{"router_score": "sigmoid", "n_head": 3, "beta2": 0.98}
Below are experts of layer 8 (counted from 0) of a mixture-of-experts language model. Rows are named router (the router's row for the expert), gate (a neuron's input weights, with its number), up (a neuron's input weights, with its number), down (a neuron's output weights, with its number) and show model dimensions 0-191. Each number is 128 + 32 x the weight over its row's rms, rounded and kept within 0 to 255. Numbers have three digits each.
After each expert's rows: a language model's description of what the expert responds to. This comes from a sample of Wikipedia text that the model never trained on.

# expert 36
router:063130092169163093137109127110132122138148141159170103078160142132129135146124188182104174168128152104148147150158068106120146121106175134133128115135119124112176075162122124126161086130201083070123111172195133124185076089101133161194124156117113156131091096162081098135155155111126107130153184122159126120062157163105147069099095140081120111141129160088108113144180147141063125105185069111173182100162160146092143149196168156114148131136119117108180175131191113118140174149075157188144140161148067072098128162125091131153134106182158084104104085158154143100174120102106110126
gate1:110098144119115075137152183102162096116125135141104160159125124146150226094144120103105152097142130145136139169206135096126111151100086071075135118108112162114140160176119152087125138108135112168162165170113138144110165131114162113083130080163143133157139136069155135131130094064168131085114130111223158084105122034155187145142091091150137183123113173111131136121138136107134149142122106168099106153175167105093116165194093144195104058121170145148136124132113065107128134089090086168098167174140079130108129174073163112136081079142118125117153097106106175135096090118187181110
up1:115174147105204099117177087140115089114171036118107179095125122118166170144129169136156134118057152122119142135125063103089124144149142150182136140146137143076151105100120105142112127097123143113116090157194161105091170093135139136133142154127191107136118146161137127146141150130096172138119121092139102153091150172096171199173069190169109094082101171118128090068132114148116168129138088142135172111055122144162161170158171146088187174121171091096140189075165177145135142140158164073163102109122098137075113138154055103092147172114130116141141136081154177118134105146126103179
down1:119092116161159169108177180143094121212169132103098122108024124176203123154140145135108126135104103147112162115131109072146134076210093150115126108134085109113101073104129137077111152125170129119146149122169142097104094133147098112144185173160134116152105113128142122143107105106068095145156109090151160185119119118099127080132082127136104155132142220014162112124165131184106110119139131118167151100107116158111084157071135163127173122108140121124068108143160166070160116213169125074090096187123129138131140139107086170124151121123108122133077122126117134150149114075143088129
It responds to: Everyday physical nouns and adjectives after "the", such as water, river, ground, surface, floor, right, large, plus mid-word pieces of such words.

# expert 39
router:066104108164159137091164156109137135181115133184187085090137144094084165168107146123109150163175118098162118138168097115124144199102133131166130130134118168112175093162097087156190080134154085111136135141191143144206101107085108176160124120135151155112094134136116154147152129129143122125185151147155066135075154142095163120097106139131120103148133151092108128164158107112092106159209084134142172101197171175137154126195194177121165094106091152159159162156146092120176223141126160151099131109135067140130126172160128132190160126121172075111101086131150137110161088118145121097
gate2:115163115124147103100170120087160173183140156093112119101114159122090105095124118136198163181117151135168124105120131135123175177114062155143148134147118188076106113165111139079097081156094177165162109116150167056163119120183119158128105131129103116191187165110176078078137113149150222078118126127138175048062099175092124139121153144128100116120105134142107090122151129119096154144105136110131101059134080113193135097136085157113173130181130133119139198137166148122101188104164178107129125085164132179135122124105099147099173139136161091160067128117150188111119099154147128094
up2:135134088153158112109177125119122140115102097158137122141177141130119094111119233135087137072169100082122189143119064141094204158105086110150172145099146102100118114094123049058120121099104143125119172119130131135138139121097093098126094143201162137125117171101125126115143141124089120145191140155143154148190086110051140133067156104133119142078079122073172105098154084116108144110132124171153130123094140151145104125177115151174075096086070142112089159089128139114133058160129105034100082094091145137110142137142099118136100145091120177088147129057131056163134150111117108138
down2:122082119130223159131116106084102074066055131139149130077178087140111070101183170168100122107166133121110118201145129069083113096157122061082136155156099172077159124125164116144114088116128094110115101107138129144128145091132147115148106138098122131155149136073134107140161134118136173111093135142152133129102120140067098117121180199164084142128145121144116124048153154122132080127137167081155097170084189144122141136114138138063100105168097101085153115156157129112069117165183070144141137112100120087161173127160153142100112200171107111153127089113110129133050189174129149137
It responds to: Public-affairs adjectives like public, political, local, national, plus of, and, for, and word endings in government, law or tax text.

# expert 30
router:100104107164173107101133138133134128153106148130125107104149152128120141102139078165098106224123131081122140160150086101150180186120182137112114108108130149119143083191129142088171098149176088091083104163181142156150103138168127190179108141117136172145097125151104121163082110091129105113155119175140115150082129143102186078136081135090139095090133136076105116107148152125084121091164089070170139099110191136117109094200157142088155097105073099161109128153192153127186204153083161144139146125115107069118162182145093128148133126158185084085105077198154120061147132109145122110
gate2:142088126139193098112074093069192123114122122105151185145108130122103154141185105136085123156120174167158153158135053131127125150114122098134136064104127138133169161098139086078108123094123119076089141161155127111122152124133126151151128115116110121145075128143062172124157125091130122151187069075162094107191195117092131139147105140061110130148121173134111162113173159183094180132149143112103095131140126183203152118097190143147152172114137169118144085139169095028192137113129095131163147104161150126111151054095154086208123102100175157120147092123119154157106119159137127118
up2:133128145171154157129100082096161124111083144095116172149116060170147151122184145126136101092122172158184175152057111116108091170114132111118124141117071121160081161128138101094141131059136161163088127071143183101094147088176122181095081152085156219133068126140078115127141113092160108164155052161127121130142207134124130150150156091112084157169151129087133098095166164187093115114139158130133109123122174149104079112129179142158168146132120111141167100110161129061180142067114122176148152105123102121085130087118141135154159123089135121166107103144136160062140153185098150080
down2:162160158146159136165129132089114121086089127020153099132130114155147129137126059072147139099152146128156090158090137110134156134162094175148107121155098098168096137114152166111057128126121130093165104111131112141149169134057098133134153135141178169128127144111128133199103188128208136126136152146148132156096108134097104141110163095176140190192174106159200146171101139083107111131123130126129143189120101090153068110090131098147097106111086150139048102112120181182125103122067174135156168161072169124113204152106125142171131082114099129177121143155127077079137137182109099133
It responds to: Capital letters, digits, and symbols in technical codes like chemical names, InChI strings, gene and protein IDs, subscripts, abbreviations.

# expert 5
router:077121072155155111125156061173171145195125129170131092072119150098108142126151159154091166195105180173157129138122097076116128138136165154130115095087120184133150143164142077160146102126195084095132125153144109188134078138127149115171140099134160184097108144168101149152121125137185165167171126129162147151058167157105185115123123138074077165126092163046114115111109156096106149067185088155171138095193152132137116106129161174110183087100171143092132172148142118115125205137093095125166129146086092158164109103127120115150141057167172104094119124121134137133122101119156149142
gate1:171153076170151181077179095130149126133165066124141087126155144143122123128069102172120129179093136082117145135157151153182108115142162148132100128157203111091138126097177120138165085121158156088110095165172117170151164153095121113118167150124160146108064157097101102144174121182190142069158148117099153089122136141157131110104122121179126158166166126086134109131113097112134154092084106167082108150136136107134123057055146124098130140107133214205171122094205133134099123155097150142147135153078112111124124157195136091130139146158114157047065126127099106122168099138183131186
up1:086119107166138123091143131119068112097155112125137067157109112133132086092175146114096126089070149148123150122140114188110141152121128071198160084139100154101114181168111134086126100143126170133171084165159131070139164124106112142114157117135131200159219076106148114052113112129166104130078078129126079128170126132126166133097183096123160116078140117121165085217138108098216143154115132102070117129137124103130138150139154092101126060162137144098118123130138155088115139070119183210161130101073127117142165130057135174124144112135146123104097092141063085159138111094120120104
down1:207105148119117136130158075125131181149119158201128119155125111145109127116099162127100146138099131170099153121125108123071102190167201151150121139167134096119077085145144114201166104181109169083131150159125159109155138116109106121130134174063147129118153143119125065106151096084185119091163179176123107142093113136102121098106206111116124180141092124094137173103053090109106160126146155115139147131135131130172169131156138063130108075109147142134106158128131124152107095121153108080171155056119126075140054128169185194100155124154123112116130117084168072182143041139136132167
It responds to: Short lowercase word fragments early or mid-word, often sibilant endings or openers, such as Car-ous-el, Teleph-ass-a, trump-et, dis, res.

# expert 0
router:122169139181173104140195118128151154200138119123125104074148140123116146118119154127138091125156124080118167088115082083135138174117148137130123121091095135147180104153118067109209112097162089080051160149166146129149088162106101175166092125127118181104116125145088096192107182137136106156140163139115131121057166112131180066098143146113106134097108123090136120107180112107107102099208110155159186110192198167087114091156158128101130110114089101146125163126101139135123178155098134068097181156161111123138158147147104147180104157197168085136168089190128121076148124108104128106
gate0:102113168101095075102145130151142117156133072137154156158116095080121184154077120145145109108076148138123138083113150100154070209180152088141103102088121134159146141146138109156125139115205104127154100125122164086129114087092102131126141102156103121134098106135076112134077112123174083097047091074134103124084167161044149151133153191126214112113088088125086086158108184109160096120162114149131096114165158126176162129092128119109164105175146114080164114130112068085172119085124092138184141128138118112115118106116116100109124081172136107145178128082117173114038118059128150135
up0:146127097138131136083097120108133148131136101086157181070086086123093046119054156139097140138126184146125125124132090118153103050145156122231142110138122106087132145104150104130138098108135177140149094125131221129127086096155109112149134115115099128184125151115165125164115127103109114103146157154156117154124116091139116163053156145158164110083025107128120194122084072109112114115164130077158109104145134100106091081153112103173158138119165142107110129069078139151100119109184087105134151102107159083126165111095072136122153135202144056097104072146106140122086107151086137080
down0:129156152148171101125059135126068141106136148156139141131140140141095162115104120118183166109106071158122127134148100105111087096191151134121180053133183126066110110097126132075115184140116098183087129117122181127155157086149173138160127105201105056083124160121156217132082138092132169113085121105117142087095109101137064121140131114137146106110130072124131142164095121130125084184128077155166152158184136073165115135077107118132168095160170094139123102094081163199171180103151121099111096123147181133136164131132105084201116099170135130163123144106107179175123115146172107099
It responds to: Unit and magnitude words following numerals, such as km, million, %, minutes, m, kg, and thousands separators or ordinal suffixes like 4th.

# expert 43
router:115125113160156080127139096143145136170125108152166109121150176103083149153108151151080131167149123059112188120143096124078134154089126092128143088146130119121100088155115091103174077124140085105112134142163145104180100117153135178181101156129128195151072132130083126156124149127096126083180111132179070135065148129117192118085085137058120113147094186073133115106169140126080094105197088128161178086172183184124159116195159152125126117126104120130133165150166137095164168132034170147120125116104082101092141119156090159138126132168187110102076123147138092072149110112181093124
gate1:118112143141114125136112092108127177173109161141206163128059131146114138079142179134091137170077144085158143106159114095135110117060101123131124143128128062158114108153103134075091091159129186122078114161176150129181167152160140132155212089155100176104130166165123143175127131114117098117184134106123123100111083117155143135125080045139198161098088157114131161116101148147126103161116175148137167151157097141021110149149133105112110170099062195072193116118142131121120141069134173086130144137128081147133139150221146116130156121172174109141149149139143125113114092101113096138
up1:168111121182122183138067134077106209146088110144130188159035170123202155153163136140133099157186137107145179104142200123144146103152130145153132160212114046144101109154112147089142133159095134163101153132132153131196110133173130104138173099152099065142086106138158097103139109138121141115140156143147123059148129119138185132198170106169137078109125123115168105127153112125133075128137087124132143171076078127145172106160160135142127127103116113109184182137144187146139102154133192113132144085107077106112133133119115112109120105100219164163105181144152138109141122143147151107
down1:164149157192146159140149166108125128110123146077150089113130170118123136123117091149144102151146109080126120144155163142143201151164156147146074164089133108157101150136111137127093109126115108118147104137129121231122114175189091078171096063095128070176091169095169142120103143105155159163101120096105104142084175183159092092122157107139091148057169087115138146135131107169095188140093100120071109115130099125145162080135072114109100196110126112085144087085128137135122049069140077111077168151103098139151160135089081099197139126093107103142150122179195124120142151096121179138
It responds to: Nouns and noun suffixes ending a noun phrase in expository prose, like agreement, strategy, workforce, -ation, -ment, services.

# expert 56
router:070099095147165101140145162138124102191117153185162103061154132135085142123139175154135154167168140090154143136163107118097143179122141100142131110128127166114168108124114087066160082126144090113137155168188133156189066122074123168129083105156157151136093123133103149139160161089157109122186161145169119114091132129082175125069072131082138073159096151082114106146149146128079135143158105149181143090161172170105179140209201164126154097115088136135164164164113101127162190147131131192113167133142104084144144152140104150171126095156146080094137061153135165140194094120135152095
gate0:210100126109108107070130105128128149143068115162063150134146167151098157132053184140130160130122184104153132164152168121093147112154127171117146114171124143102123169143169064147119097056132144114107171117117093093200129179109039094138140102126118131121113142111164131192143123099173164156135146150134125045098118074111147110192161107175108121105081135128131180154120143154127095130138130102097143115159129124161132048167145093190164168156140137138196133063149114139118111163108127113089130103182150126115121131170153125178201105197133125133079177116111121127179126142176107129
up0:089090136129129180135080118101168153098183093173132162048117136082117145169148189127134104189112124137158160163122175142175130084144078159126139143101055121151083099106131115114145138103151144110137075127169200076118131085137131125116089069114081112173154099114170088153159125127183074100188154098181114122121115062116154142105136170139087154122105074122112156136107131130082094093158084150131137151135087137134130118084156173137130103107076087056069139111149145105090113139146158132147154107124124109136117174118119115089191128068065150164185199113086090121108105162133114178
down0:153116091113144100130126169077113189166107152111055155105083163126130130188084143136187097120093116095080122142131171141095129083125165102100078046131124157046133162132109187144180103095133161118114117147123121126128046079094085128110123131105138105132143103146177193192136107072117158099101169172139122103137086139096169143143132171191149138139183114098153106116116196123087135153168098090133137150142123081096105087142121192125141146117140106139152136113143189159137063141171183161134117139191140172068164149133107123138156116137098126154166136085144150137148096186144177089
It responds to: Determiners, possessives and adjectives before a head noun: his, their, 's, new, live, top, original, before film or season.

# expert 49
router:116131138124177088132111146142145107201110118086204106076105152136120174177113154162112168130163122088115185098123093102149148162127121116141102121124125098140131075104117072121160081133178100100142127180181098177179090137121109188166128098173139191160095126163112142157126154131142143056169130111152097127051144122122153149075126146064167115165124182070113165151177157127094131130171108158180156105166193184094163134176183129124142146107122106124194153104100102108111184131063175152102175106100081071110140132177081126158131100158145102115129095121112091138145136105150127098
gate2:161140146129128169126177130150102128182143177160139156141122094119151054178139115133204187165108096154089080147127127122117126120149124190112051151158038141127124139123130115157118112129116120135120155181155137179117126124081116167085176154166128157137159124120179053154161141161101135125180127142141100098143143144165187129132141120110184142140085104114112183072107093115130105160138120142078107066146087155172119094062198170144168103087149182118116134071124118080123129106118142159148122134140031094099076107208111129139109174133106123168136165115147089153175109117093142109
up2:121109167106177109145110119166183178183114177085117120129123154076200137137100097128118133151122095139129166144189147146184108130075118140089097128155102080112105078111145166091120160162132026133150140084126135154071142133128148154144133116096033144088123147147112191096122135122106142121131158148104144118136177128144167103085144114086123158126126031097102175082158057116163121117161150131121135150130106065165139182116136136143143037114163160160144133094141077110083153093093166126214167112167104106138147089119125142155128138139113137106123129105123136213154106142125167083
down2:175101130083129104102179178093089137119136139138116111149132128155047183179140094112138147134146145120154163131144152090082151125201150127201120156119130127127094167126108132141152097133171142094118149120130177157110120075159129095079137153133169083121135136130172127081121116132120077088136105114136146158131106175159089161162119099071160109133159216114156155058200164148197134136078135101134088132172063156106051134132079085121112205127092057170110101120149154152091174184109170150104138114120125129122122161152112162113119153108064122151083135153159060093170134097142146132
It responds to: Sports, music, and film role nouns and verbs in career and season narratives, like played, quarterback, draw, album, coach.